python train.py --balance_loss=0.000613 --norm_eps=1e-06 --positions="rope" --attn_scale=0.177 --seq_len=256
Below are experts of layer 5 (counted from 0) of a mixture-of-experts language model. Rows are named router (the router's row for the expert), gate (a neuron's input weights, with its number), up (a neuron's input weights, with its number), down (a neuron's output weights, with its number) and show model dimensions 0-63. Each number is 200 + 30 x the weight over its row's rms, rounded and kept within 0 to 999.
Before each expert's rows: a language model's description of what the expert responds to. This comes from a sample of Wikipedia text that the model never trained on.

# expert 45
Institution and place nouns
router,140,171,235,206,196,241,239,181,146,176,131,214,189,206,192,218,180,210,195,181,213,214,162,208,217,205,165,158,196,234,194,194,181,191,179,163,124,178,200,209,198,219,186,174,187,202,213,228,206,241,213,156,190,192,219,148,187,192,251,181,216,223,207,192
gate0,192,203,238,163,222,120,176,186,207,166,205,168,166,153,178,188,219,195,197,191,191,180,195,237,183,210,213,224,204,198,191,171,196,195,158,239,253,267,188,161,137,253,216,152,241,195,201,175,196,237,152,221,196,251,181,232,231,224,165,212,181,186,203,214
up0,266,198,211,218,170,194,147,221,201,186,248,196,187,213,173,201,204,213,238,212,194,195,165,191,210,232,214,219,238,161,230,198,228,191,195,212,208,194,214,218,245,216,187,207,208,209,208,236,207,209,171,207,171,222,203,220,229,236,168,218,219,210,142,196
down0,204,179,258,178,213,180,190,263,210,266,231,161,186,169,176,258,195,250,217,242,208,207,146,220,152,200,244,196,203,164,206,205,206,213,196,198,187,247,225,174,148,197,218,199,247,205,183,175,190,242,179,213,213,147,187,219,191,189,184,201,218,174,164,226
gate1,184,211,263,197,166,209,228,160,219,207,219,218,172,223,226,196,176,229,232,147,145,183,215,209,211,220,193,165,201,228,177,233,216,184,246,160,204,191,203,171,187,195,195,232,197,188,261,179,215,137,195,201,155,183,196,215,174,200,202,173,210,211,216,158
up1,164,183,192,165,214,137,223,212,191,157,195,138,174,161,182,173,226,168,232,193,199,192,208,199,179,179,146,173,249,273,160,235,184,188,300,245,149,172,167,213,205,220,182,184,157,172,186,236,225,226,156,192,219,242,252,257,207,224,190,204,230,216,190,178
down1,192,155,207,205,177,211,161,223,192,162,194,241,166,162,122,165,230,136,251,265,157,196,200,222,156,184,224,186,218,226,259,226,190,197,212,235,142,209,197,205,219,216,217,164,184,185,203,171,205,189,250,160,181,160,170,225,215,192,192,210,230,212,210,190
gate2,217,194,253,184,220,221,254,254,220,208,220,174,121,178,258,168,174,230,228,196,240,201,167,176,250,155,163,183,201,215,220,240,170,168,186,265,150,203,219,198,231,166,151,257,186,209,139,237,211,212,204,181,183,214,192,169,222,222,203,223,210,190,167,188
up2,186,150,215,222,208,219,148,170,219,195,222,169,160,161,211,179,238,195,202,256,149,193,261,197,171,207,177,229,205,201,233,200,202,195,203,206,156,192,226,193,167,198,210,195,223,189,206,154,221,191,169,222,173,153,215,192,156,236,203,250,209,224,219,227
down2,223,227,217,207,186,164,195,220,176,206,104,221,227,143,225,200,205,170,155,185,221,195,206,216,225,236,227,193,154,173,179,174,181,238,241,175,233,235,151,208,208,223,183,258,188,171,144,213,212,171,235,168,220,223,171,200,185,184,205,158,179,213,178,196
gate3,155,201,187,246,171,161,199,219,228,202,234,150,191,205,180,139,260,180,191,213,167,180,229,211,201,230,194,128,215,266,207,141,187,163,195,179,225,176,228,202,212,193,257,166,167,163,177,209,172,215,222,187,212,176,193,214,196,176,198,188,219,130,177,164
up3,194,243,182,168,141,195,209,246,223,169,225,118,170,223,177,177,153,175,198,185,217,190,224,149,182,132,164,213,234,161,234,189,208,220,176,166,175,192,204,159,256,192,206,190,198,192,127,222,249,197,210,187,203,186,212,218,213,211,211,196,240,222,193,173
down3,214,219,197,223,172,189,189,206,171,262,190,160,164,207,222,200,171,210,153,194,211,217,169,180,201,179,194,209,271,174,238,196,221,221,171,219,197,162,172,225,244,189,190,209,211,179,185,231,260,208,243,181,138,193,207,207,185,170,232,175,177,219,168,247
gate4,194,186,185,187,237,202,227,201,240,157,199,199,167,173,164,209,217,234,229,171,211,191,213,214,148,212,202,236,198,198,208,272,220,181,181,235,299,234,224,200,220,197,185,171,203,179,154,205,240,195,221,160,178,193,124,208,199,199,204,197,207,218,209,226
up4,230,173,159,196,193,158,167,206,185,206,192,181,149,257,188,233,188,164,198,210,257,223,232,200,189,183,187,216,174,180,161,234,201,207,185,218,191,259,216,204,201,193,172,189,225,210,179,244,193,205,196,211,187,183,219,237,209,189,188,156,203,176,200,128
down4,234,141,216,182,240,192,243,162,186,162,198,222,151,201,172,203,140,226,194,171,262,191,201,183,169,200,185,149,202,186,168,251,184,222,221,199,225,210,208,188,199,171,204,245,222,172,215,258,218,220,172,227,164,183,173,203,183,170,176,142,192,191,220,189
gate5,167,170,208,201,200,201,224,241,170,202,250,218,193,213,226,154,189,222,256,164,207,229,172,213,225,195,209,179,170,214,179,156,233,202,187,217,216,220,195,127,160,153,260,203,217,213,207,163,218,154,220,196,200,215,192,232,211,213,193,191,217,256,210,197
up5,140,197,205,154,262,216,142,204,183,189,198,209,194,222,193,232,261,261,188,232,215,193,131,180,214,184,193,218,205,208,220,149,224,244,174,198,283,152,230,181,214,193,213,166,186,174,203,158,211,178,194,196,181,219,199,210,232,227,216,170,222,217,222,215
down5,198,240,193,162,264,160,108,226,172,186,226,197,209,154,194,251,147,178,216,186,221,200,230,226,173,201,150,189,242,184,257,209,223,164,141,175,182,219,248,189,225,199,159,201,215,223,199,213,164,132,175,174,158,214,238,165,245,226,200,224,199,252,170,246
gate6,209,136,166,196,194,186,217,254,133,225,187,230,189,176,268,203,156,140,171,248,213,199,177,195,225,178,179,219,177,220,244,201,149,247,206,199,153,214,206,213,220,263,212,208,171,167,215,196,104,211,219,214,232,207,192,250,158,218,173,259,246,229,201,186
up6,176,216,195,186,183,245,195,198,168,207,179,176,178,237,216,199,248,216,181,202,203,216,195,201,177,228,215,156,201,249,198,204,213,136,173,205,222,182,199,199,169,220,174,223,176,169,167,248,239,248,247,190,176,170,200,235,220,219,205,237,152,196,240,209
down6,195,170,245,240,151,194,192,265,194,208,231,236,207,249,140,221,184,167,195,163,219,234,194,186,212,249,218,166,196,152,157,169,207,198,207,192,218,211,193,258,214,213,204,197,248,187,236,187,183,187,150,185,195,241,220,183,230,206,217,183,254,224,208,188
gate7,201,290,241,162,153,226,231,175,245,184,186,175,225,179,226,169,209,233,206,177,184,159,180,198,209,171,196,154,204,185,191,169,160,171,141,223,187,159,230,220,174,228,170,173,179,217,183,174,216,221,210,202,145,171,205,218,173,216,191,189,214,181,217,200
up7,211,203,220,197,211,158,160,218,168,176,197,236,180,215,164,157,179,126,214,213,149,186,219,193,178,215,187,217,161,219,171,197,264,196,204,218,200,227,240,218,222,195,184,208,284,224,230,248,235,212,195,226,269,187,247,182,215,235,202,226,175,196,192,212
down7,209,219,176,180,189,192,162,238,203,199,139,259,145,174,205,188,239,170,222,182,178,222,179,195,221,180,188,237,188,247,166,180,195,220,210,173,172,203,179,180,208,152,214,231,159,175,228,217,261,141,203,199,288,182,211,212,191,174,256,221,171,234,216,231
gate8,253,147,230,223,231,231,190,180,212,242,193,188,188,149,231,205,203,211,228,215,214,184,202,146,146,197,201,243,197,207,203,225,157,215,203,174,197,162,213,194,169,236,176,165,173,197,214,235,157,185,248,158,236,209,258,236,219,166,239,229,218,275,253,280
up8,221,190,221,246,185,245,166,251,179,206,139,179,194,198,185,226,158,214,221,250,202,172,200,212,169,193,162,192,230,196,238,240,160,202,186,175,226,211,173,208,202,179,213,211,154,218,199,201,220,170,188,207,201,207,209,215,195,241,222,174,170,167,215,163
down8,215,180,241,167,211,227,168,260,224,150,125,200,237,199,196,199,269,200,241,207,236,188,237,198,172,238,173,241,243,262,252,223,216,201,175,178,168,206,228,191,206,272,179,183,128,220,219,201,197,250,233,198,262,206,214,168,228,221,202,226,206,183,232,225
gate9,295,207,148,210,157,169,196,229,241,166,206,207,197,213,151,192,249,219,225,212,205,191,183,188,147,262,186,151,176,193,182,207,180,193,210,204,221,202,219,200,206,167,172,159,122,203,151,198,179,217,196,227,201,173,253,164,258,220,206,189,178,159,182,221
up9,221,188,159,200,202,232,192,213,234,186,222,236,198,177,184,205,188,225,225,216,201,245,155,189,193,239,208,209,167,179,249,181,203,218,171,159,202,202,224,215,204,242,226,96,156,188,189,177,230,204,181,240,226,167,226,185,197,228,220,180,180,225,96,208
down9,244,150,136,214,226,167,189,231,199,145,209,182,247,159,213,219,206,253,229,221,199,198,165,171,142,229,190,147,157,224,173,218,226,182,172,168,161,166,175,180,189,209,196,94,166,213,223,217,208,203,162,242,222,225,192,178,203,212,202,185,207,180,155,212
gate10,164,227,195,168,207,184,194,210,243,169,167,202,229,185,260,195,233,155,174,178,259,249,188,180,156,205,198,135,188,202,227,186,176,166,206,189,194,193,161,196,94,193,165,173,171,276,234,183,148,191,222,218,176,199,229,184,154,194,219,208,209,236,175,187
up10,209,230,179,168,250,215,228,200,191,234,168,225,221,232,199,242,152,185,230,265,185,218,233,186,184,248,231,179,213,215,217,183,257,191,218,131,192,132,169,247,206,210,213,230,201,179,196,234,179,205,181,174,186,175,206,198,229,288,174,172,201,248,197,198
down10,220,207,205,243,175,244,174,236,205,172,203,180,177,169,181,186,235,214,189,215,225,188,181,187,208,213,209,198,192,193,181,192,157,206,162,210,207,291,258,156,259,144,203,173,201,129,203,260,223,173,128,212,191,163,208,198,223,149,220,221,204,149,233,164

# expert 8
Countries and nationalities
router,160,202,228,239,148,253,190,229,171,192,158,214,234,217,184,227,195,210,199,213,223,269,158,204,226,231,192,192,240,242,173,194,226,239,167,168,180,164,211,217,192,259,218,185,171,161,241,229,192,227,250,160,157,196,206,160,189,220,237,235,219,188,199,221
gate0,187,147,188,155,210,160,217,199,176,145,175,203,197,193,230,201,272,182,226,184,213,197,161,190,167,165,211,202,251,228,141,204,234,210,162,210,229,112,196,201,194,255,204,214,197,192,237,174,181,181,218,153,170,175,221,163,233,220,240,203,253,176,215,197
up0,200,167,271,216,209,205,187,232,171,210,199,153,223,159,175,187,229,230,228,193,230,221,166,212,195,151,201,214,201,217,192,193,181,264,199,273,267,157,182,248,221,157,206,215,196,217,191,180,195,193,272,211,226,245,141,212,224,199,211,185,185,137,220,260
down0,200,182,215,201,214,204,192,182,207,235,218,197,198,188,164,153,181,201,175,238,221,247,209,202,122,213,173,170,214,188,180,222,213,211,219,205,187,169,201,115,217,222,221,194,165,170,207,157,185,252,186,262,196,230,269,185,199,227,207,173,208,184,216,212
gate1,222,196,222,199,226,189,170,192,163,200,196,162,211,161,217,155,208,177,212,208,168,186,220,182,220,220,146,170,174,163,156,154,221,179,152,224,215,190,202,216,196,158,167,222,184,169,239,186,182,242,201,205,221,131,182,174,225,191,211,218,169,226,274,235
up1,224,224,204,221,239,205,226,209,189,185,220,195,212,215,188,208,230,280,196,255,171,195,244,191,197,203,176,254,227,212,236,166,251,195,215,216,242,249,203,246,240,176,184,214,176,207,228,192,169,178,163,274,178,198,164,169,227,181,193,211,145,251,234,181
down1,225,213,154,164,210,156,191,168,155,227,184,234,254,216,193,182,219,185,236,229,233,192,182,210,162,159,183,178,199,183,163,251,182,182,198,195,165,159,217,171,241,184,245,202,213,157,174,155,146,212,244,126,223,125,189,214,231,234,179,167,261,199,245,188
gate2,196,187,210,171,232,261,201,163,185,204,156,208,182,202,146,202,210,218,236,162,215,182,191,197,185,241,229,212,190,175,190,190,210,193,197,199,245,242,144,186,223,216,156,232,202,157,170,183,200,185,180,234,137,199,218,245,181,133,196,233,219,195,140,229
up2,172,164,251,231,217,201,203,195,251,246,193,199,284,173,227,244,238,192,216,173,200,201,190,216,217,211,208,235,194,209,235,244,204,211,171,185,184,184,190,219,236,187,187,198,228,141,193,162,217,194,169,198,207,253,231,133,185,205,264,228,240,184,198,225
down2,206,150,107,137,192,239,196,219,154,198,215,241,236,229,212,176,193,230,260,200,204,189,145,189,187,200,252,177,198,216,201,228,199,226,228,217,223,241,182,176,263,168,191,213,170,153,135,228,182,213,182,154,238,167,207,200,161,178,188,215,202,184,198,190
gate3,199,195,175,152,175,202,170,162,172,198,202,191,208,213,214,202,153,171,195,191,191,209,164,178,195,213,237,152,195,223,220,192,185,189,230,245,166,260,193,195,224,202,191,209,198,270,232,203,214,235,178,171,231,192,273,136,181,209,155,175,220,179,167,240
up3,159,190,167,159,176,208,185,189,215,210,201,204,167,220,209,228,222,197,197,205,222,191,218,284,201,171,231,216,172,188,204,176,181,144,202,214,211,298,171,211,253,178,154,204,135,243,206,229,195,227,162,183,235,228,256,203,221,190,153,157,210,221,223,170
down3,186,211,239,142,221,178,210,187,168,189,243,232,178,237,212,196,182,174,257,205,220,151,245,220,225,184,174,244,149,248,249,144,180,230,211,192,273,212,211,202,188,161,177,193,201,199,194,196,275,188,202,197,169,225,230,223,237,205,220,152,168,277,241,200
gate4,183,182,179,206,210,176,197,232,203,182,195,187,240,203,208,218,220,192,173,157,213,258,192,170,223,208,168,189,171,164,206,183,183,206,160,220,202,225,208,223,216,160,182,170,189,215,188,195,180,198,196,179,226,207,159,223,221,289,153,240,231,165,203,221
up4,184,189,143,174,169,200,193,184,167,195,217,192,205,208,196,242,195,231,223,250,217,190,176,192,194,190,222,178,169,230,199,180,201,190,200,172,196,244,162,192,191,181,165,165,253,213,185,232,208,230,181,203,207,220,162,249,220,220,200,210,220,218,155,226
down4,254,162,166,196,221,206,187,145,226,157,230,208,174,214,212,244,220,192,199,200,240,205,190,178,206,230,241,206,220,172,222,193,217,193,227,169,191,251,201,144,209,205,233,147,221,179,242,154,175,194,232,261,125,178,189,204,226,167,207,226,211,206,185,237
gate5,219,241,147,167,182,167,228,172,220,209,205,171,204,195,203,207,174,166,187,269,240,223,212,170,194,242,209,227,185,247,218,199,205,200,261,215,142,233,187,205,188,176,240,170,154,255,242,148,235,232,197,210,186,178,253,213,249,177,178,228,224,239,196,176
up5,209,179,195,234,239,174,179,179,185,170,196,161,179,175,140,257,215,194,205,211,177,254,171,194,231,241,180,247,195,225,237,153,235,253,208,191,233,179,211,220,216,171,238,181,230,196,158,192,205,179,184,159,236,203,234,130,166,186,248,198,151,187,209,238
down5,176,181,166,178,194,233,222,211,181,204,172,197,213,253,177,178,211,204,221,224,201,189,192,230,203,249,153,198,145,232,176,255,125,217,182,203,174,218,212,278,161,146,164,154,211,219,202,223,184,136,240,222,219,148,236,176,230,207,211,239,235,161,249,141
gate6,214,198,146,182,154,145,273,199,188,238,221,184,177,232,182,172,210,215,181,226,174,232,227,217,160,193,207,228,174,208,220,196,215,190,248,240,225,188,192,201,200,180,236,205,184,193,192,137,157,162,189,229,132,210,163,137,205,205,182,169,241,211,208,201
up6,230,215,209,193,259,201,252,197,188,242,193,200,233,181,233,172,190,230,241,240,212,216,221,145,183,182,157,199,179,206,201,174,188,198,202,164,213,186,178,180,157,230,195,219,281,187,212,196,224,218,189,210,174,186,175,264,219,173,154,149,189,234,196,219
down6,227,202,235,182,168,188,195,181,210,224,218,249,164,220,157,222,156,231,192,231,191,183,207,225,260,232,173,240,168,235,233,212,195,138,251,151,236,188,234,181,180,215,178,236,251,224,259,214,209,240,206,151,194,202,255,150,206,227,130,272,183,194,161,196
gate7,226,211,188,208,183,157,235,192,147,207,219,208,188,184,224,205,212,198,210,184,197,211,114,272,184,183,185,249,260,223,180,210,186,256,188,256,242,159,232,227,187,197,186,201,205,227,226,189,230,191,207,271,151,218,167,163,224,251,226,180,202,168,274,156
up7,142,174,239,157,266,174,169,190,143,228,176,277,212,270,232,213,243,234,179,210,225,221,171,245,149,213,217,215,231,181,196,216,240,190,184,185,179,241,174,233,141,213,200,213,231,209,145,244,147,228,165,213,149,164,173,221,183,236,209,174,195,207,224,254
down7,210,215,201,254,200,195,183,242,220,180,200,220,158,199,214,122,166,191,172,136,171,189,271,177,206,252,196,209,175,245,227,213,131,233,153,257,209,179,161,234,206,177,127,185,225,203,190,179,240,170,244,176,240,229,206,232,180,196,198,192,189,204,212,171
gate8,169,208,173,246,233,210,206,208,234,178,273,185,218,212,203,191,176,175,199,231,182,157,228,188,192,243,249,188,155,199,244,218,213,178,229,180,213,196,226,220,228,201,240,190,212,190,237,170,249,208,222,232,209,192,215,174,218,172,170,177,211,197,167,181
up8,206,209,214,181,242,170,220,153,184,199,188,199,208,219,179,169,162,141,196,189,246,166,150,152,197,195,192,176,241,152,170,177,204,229,172,216,125,196,231,228,183,231,197,215,187,181,222,209,216,215,213,255,221,210,192,257,192,238,166,180,215,213,184,164
down8,236,174,168,231,223,173,190,171,161,226,215,265,217,176,144,215,178,148,205,220,223,160,151,160,193,232,165,210,254,156,185,134,189,150,169,205,230,180,219,201,276,220,192,217,229,180,253,151,245,177,215,213,204,146,207,153,213,179,241,214,241,177,215,176
gate9,181,266,221,203,213,234,203,223,179,165,194,162,204,222,175,185,195,209,165,147,182,177,154,236,155,201,192,209,145,243,162,186,215,134,195,234,188,207,154,203,224,203,240,205,173,198,196,197,233,235,215,209,188,163,124,193,203,200,175,212,227,163,199,162
up9,205,221,201,168,214,202,146,231,233,216,222,207,181,168,216,188,231,211,177,185,250,205,146,156,235,168,182,206,262,219,164,202,129,175,249,161,193,212,235,214,163,172,226,221,217,175,191,239,194,217,170,172,146,224,239,224,180,211,208,207,195,185,216,194
down9,217,170,226,211,206,199,195,205,214,193,210,188,167,141,230,175,193,232,244,200,202,208,236,230,180,213,210,231,199,190,221,150,211,197,231,229,212,247,194,235,227,233,206,221,222,179,247,155,165,210,184,172,212,203,185,224,232,163,200,252,167,242,219,194
gate10,166,206,196,231,144,211,187,151,198,198,173,210,171,182,238,233,230,222,232,238,157,175,224,198,216,240,175,242,263,213,154,142,190,219,198,183,201,191,202,202,238,179,158,205,169,226,177,158,165,186,201,149,181,269,113,151,193,211,257,180,202,179,187,208
up10,193,189,168,189,217,151,191,245,202,154,176,190,205,163,222,207,198,192,192,202,233,178,168,153,199,151,205,214,200,182,248,164,260,206,214,164,202,221,249,158,216,139,220,169,208,135,203,239,251,195,182,196,196,195,195,218,200,172,190,200,187,207,216,208
down10,167,196,188,193,187,177,149,216,174,213,165,220,298,216,148,197,243,222,160,189,203,212,229,206,212,228,221,212,256,201,179,173,200,229,218,204,214,171,200,183,223,204,177,136,222,183,214,167,155,218,251,231,242,246,198,175,258,231,181,235,213,280,198,192

# expert 23
Capital initial letters
router,200,213,242,212,166,223,191,217,141,197,146,249,179,216,169,230,185,217,261,212,190,190,198,263,211,240,175,199,223,232,168,180,208,229,190,175,184,181,196,199,207,221,267,211,170,190,173,233,217,272,258,182,200,194,161,140,178,195,210,181,200,184,183,235
gate0,244,210,170,262,196,173,198,194,203,190,183,232,171,169,157,177,187,134,178,234,206,202,202,231,234,180,187,171,190,193,228,223,193,177,246,183,198,237,145,184,240,162,200,178,215,230,215,219,211,241,176,292,183,194,178,158,178,197,201,263,213,146,204,228
up0,239,234,195,169,228,171,232,198,190,151,171,168,253,181,151,185,144,143,225,189,220,196,160,157,223,148,165,207,210,207,226,170,198,238,229,209,216,196,183,221,232,232,249,190,205,195,172,185,159,191,217,237,198,144,164,192,276,202,173,179,171,172,202,156
down0,155,179,214,201,178,197,229,190,194,205,204,209,168,207,210,222,194,162,150,190,194,150,225,186,207,237,145,225,200,203,156,205,139,193,185,222,223,195,188,164,244,237,171,197,246,256,249,161,263,196,234,243,179,191,223,209,174,185,193,224,171,167,213,221
gate1,222,204,254,214,116,232,176,209,176,163,207,214,183,226,154,210,228,235,154,212,202,171,222,203,184,170,198,228,270,207,161,215,224,233,199,218,206,183,241,241,250,234,157,265,160,219,221,137,135,211,150,146,229,153,219,188,142,232,206,188,233,219,223,196
up1,209,189,216,217,194,158,188,144,186,161,168,212,173,245,264,189,255,175,219,179,196,220,224,194,201,202,240,185,197,184,159,260,216,158,196,188,154,150,172,154,210,203,184,254,243,217,206,188,198,175,208,198,192,223,252,235,204,208,211,219,172,220,172,213
down1,218,203,183,251,250,228,196,264,152,200,171,210,185,186,186,159,130,282,177,223,209,155,190,264,205,163,248,171,217,206,212,203,221,201,198,181,232,174,201,236,241,190,230,234,218,162,214,155,167,181,155,184,214,261,170,164,184,191,239,184,218,228,219,199
gate2,189,166,225,176,256,155,211,201,206,219,210,201,220,217,171,170,125,171,153,184,190,214,223,185,224,192,167,156,209,220,238,189,189,216,206,177,221,236,235,190,232,203,218,190,216,244,176,225,182,159,186,226,275,218,208,205,201,219,244,199,185,156,200,179
up2,237,108,250,180,136,239,216,234,210,222,229,199,209,183,214,220,211,205,216,288,186,243,186,162,191,189,220,176,140,188,199,180,183,229,222,258,173,176,221,189,147,157,213,239,216,142,254,212,208,176,223,196,184,192,230,218,217,217,222,233,208,208,202,229
down2,229,174,232,204,179,198,200,235,195,231,227,174,199,181,204,241,169,208,239,179,222,178,173,186,211,211,197,186,192,121,199,194,180,206,248,185,241,236,218,170,235,169,176,182,241,234,173,197,139,180,250,160,200,145,223,204,230,192,221,139,175,233,170,207
gate3,208,179,157,245,167,184,208,224,200,198,237,163,183,202,229,150,225,217,172,246,219,166,183,202,236,195,205,149,210,173,217,212,229,193,203,206,185,168,207,221,123,250,164,206,165,164,197,148,204,205,191,174,184,225,221,135,193,152,161,253,206,177,231,194
up3,167,168,190,179,150,271,185,209,180,185,234,185,176,213,129,187,201,179,246,202,234,170,225,181,219,223,225,197,273,233,209,174,187,206,200,209,290,150,176,223,190,215,227,192,138,191,213,153,261,186,191,236,226,216,169,153,181,230,159,231,270,205,146,290
down3,177,189,221,199,191,248,232,211,250,193,235,197,188,191,260,202,179,189,198,187,156,171,182,177,159,183,198,203,196,238,211,210,202,222,214,184,192,199,184,207,175,271,161,196,187,230,274,195,215,216,170,209,153,168,189,224,214,226,182,154,207,205,189,209
gate4,181,249,157,190,204,177,198,188,262,183,181,145,255,177,216,259,151,191,180,213,186,224,188,220,227,185,196,156,221,220,271,216,200,156,204,208,180,231,191,211,220,193,219,141,191,208,189,253,206,175,237,177,184,166,197,171,164,218,248,182,238,180,252,209
up4,195,218,233,241,195,178,158,144,220,193,215,205,281,169,102,238,191,188,220,169,180,175,134,190,199,164,172,208,191,181,179,190,201,170,155,189,239,199,193,223,237,187,223,218,204,201,199,202,145,193,206,190,201,191,198,192,152,198,235,217,271,238,200,158
down4,168,220,155,200,188,138,191,214,239,190,208,159,254,201,240,136,201,207,134,183,216,176,179,211,194,204,241,159,211,179,236,233,175,162,180,192,211,210,169,186,270,232,163,261,199,229,227,210,147,222,146,187,140,169,148,150,220,184,209,165,272,204,195,189
gate5,186,133,176,219,225,170,251,189,181,220,222,230,185,169,188,206,216,207,175,249,198,203,237,206,173,200,179,213,161,209,188,193,183,145,181,210,200,224,207,242,193,227,190,171,211,164,145,166,194,218,182,199,201,183,221,193,189,192,221,262,234,240,180,171
up5,199,186,158,196,167,135,237,239,153,187,214,167,127,192,211,188,244,208,215,173,191,142,179,226,184,158,206,202,167,189,176,264,216,118,226,178,187,206,159,210,187,202,270,231,204,204,201,199,238,179,181,211,156,173,163,175,238,194,163,225,215,193,175,195
down5,188,150,176,239,301,194,202,157,224,212,195,202,219,239,140,217,241,215,200,179,187,144,186,198,209,189,211,192,200,160,253,164,208,137,200,234,210,218,228,244,160,197,183,218,231,234,119,208,206,208,228,233,209,171,158,194,248,208,171,173,222,285,167,189
gate6,195,224,191,164,159,227,178,213,135,171,179,219,193,195,183,208,223,215,188,188,198,163,167,219,219,223,207,208,195,172,244,148,213,224,220,184,198,204,221,208,224,174,175,191,180,203,262,216,256,182,178,201,155,149,234,193,215,161,179,174,163,128,208,201
up6,166,209,265,199,214,218,181,210,170,207,211,214,170,200,167,175,214,198,230,199,191,220,189,177,178,229,228,192,154,210,234,205,250,201,216,212,206,226,198,191,198,165,281,160,263,181,202,216,190,246,191,156,261,174,195,221,164,259,174,188,191,192,189,213
down6,165,196,151,167,180,167,202,191,217,228,232,198,173,237,162,245,201,209,249,174,147,231,237,194,157,152,199,198,247,196,169,118,172,170,204,245,184,214,218,224,194,217,219,172,229,179,154,204,226,225,193,221,234,170,153,186,205,185,249,200,208,198,152,223
gate7,177,190,210,212,193,230,208,210,195,158,184,193,190,219,150,200,245,214,179,226,223,215,231,192,172,118,184,221,171,225,192,217,269,183,227,172,266,148,188,202,154,267,208,215,197,200,214,192,164,157,208,211,151,237,199,183,260,236,174,164,167,193,152,229
up7,220,168,167,175,247,159,225,174,229,230,199,222,215,250,259,233,234,173,204,210,222,207,213,196,115,122,199,181,163,199,181,270,223,209,227,229,262,168,189,169,189,205,324,213,214,214,229,195,209,189,170,220,219,156,228,181,229,183,185,220,181,185,247,165
down7,227,204,184,254,142,171,149,261,193,188,169,146,216,150,236,179,236,232,164,203,202,213,241,189,246,193,204,184,229,222,198,192,163,216,220,186,191,250,227,158,198,204,199,179,209,247,185,237,218,209,203,231,210,188,190,168,172,187,146,224,199,230,114,128
gate8,170,179,219,185,203,122,156,204,234,204,171,184,216,244,233,223,214,148,214,205,163,252,122,207,254,170,243,196,208,186,231,150,234,211,189,168,191,157,219,171,208,202,202,198,211,228,185,189,163,158,183,240,172,201,225,202,162,207,204,174,138,200,193,216
up8,189,203,217,167,211,233,207,152,212,179,219,215,214,204,163,178,165,178,182,191,157,230,193,171,219,159,256,223,196,152,189,192,252,149,269,215,170,163,179,204,156,183,149,233,250,185,165,234,188,197,220,188,197,250,205,177,165,224,189,142,231,194,195,155
down8,267,187,202,191,177,195,171,184,177,155,199,185,209,163,193,248,191,194,255,202,222,201,240,249,194,167,194,178,230,187,229,216,232,268,234,199,191,228,162,213,235,250,251,124,190,224,259,188,154,176,201,206,250,208,187,212,155,219,121,223,216,190,213,205
gate9,222,191,226,221,170,231,160,185,214,203,147,198,207,167,176,191,168,218,206,255,200,201,235,226,226,231,178,194,201,197,167,214,154,126,164,207,163,160,130,232,181,216,130,196,194,172,182,220,182,202,195,203,284,217,191,189,173,175,198,217,224,205,187,209
up9,217,203,213,187,201,285,229,149,197,205,198,204,216,129,217,191,188,204,240,214,170,205,171,203,265,214,225,228,221,154,176,227,188,223,182,233,188,182,268,143,211,160,196,208,261,259,260,172,174,211,157,155,186,212,270,183,177,166,194,137,272,194,220,218
down9,162,178,217,193,197,187,237,208,209,203,202,178,183,250,230,232,141,129,166,192,201,234,196,168,225,218,224,154,137,186,267,227,200,215,196,176,200,200,209,143,203,207,199,172,161,193,190,208,197,170,185,234,218,210,168,165,261,181,187,227,173,110,195,193
gate10,201,233,228,247,206,204,236,252,183,214,191,225,183,244,181,185,224,208,142,160,208,191,185,219,208,234,199,212,193,209,137,241,181,215,222,223,176,193,190,167,191,201,210,189,196,163,202,226,167,197,200,205,179,148,250,215,187,175,171,211,240,182,177,173
up10,186,174,158,205,175,237,284,214,214,224,184,166,184,189,243,128,175,230,145,190,165,190,225,222,178,162,228,200,157,231,185,203,161,210,206,166,179,186,203,193,197,229,189,184,225,191,205,234,217,200,194,170,200,214,209,227,170,191,210,158,213,238,216,181
down10,216,147,191,240,180,226,183,192,195,188,180,231,166,246,194,166,221,229,208,212,189,218,196,188,213,175,234,189,212,200,194,229,175,172,207,156,195,172,206,162,203,156,199,168,237,145,200,193,195,187,185,149,176,149,178,250,138,176,216,208,204,139,210,226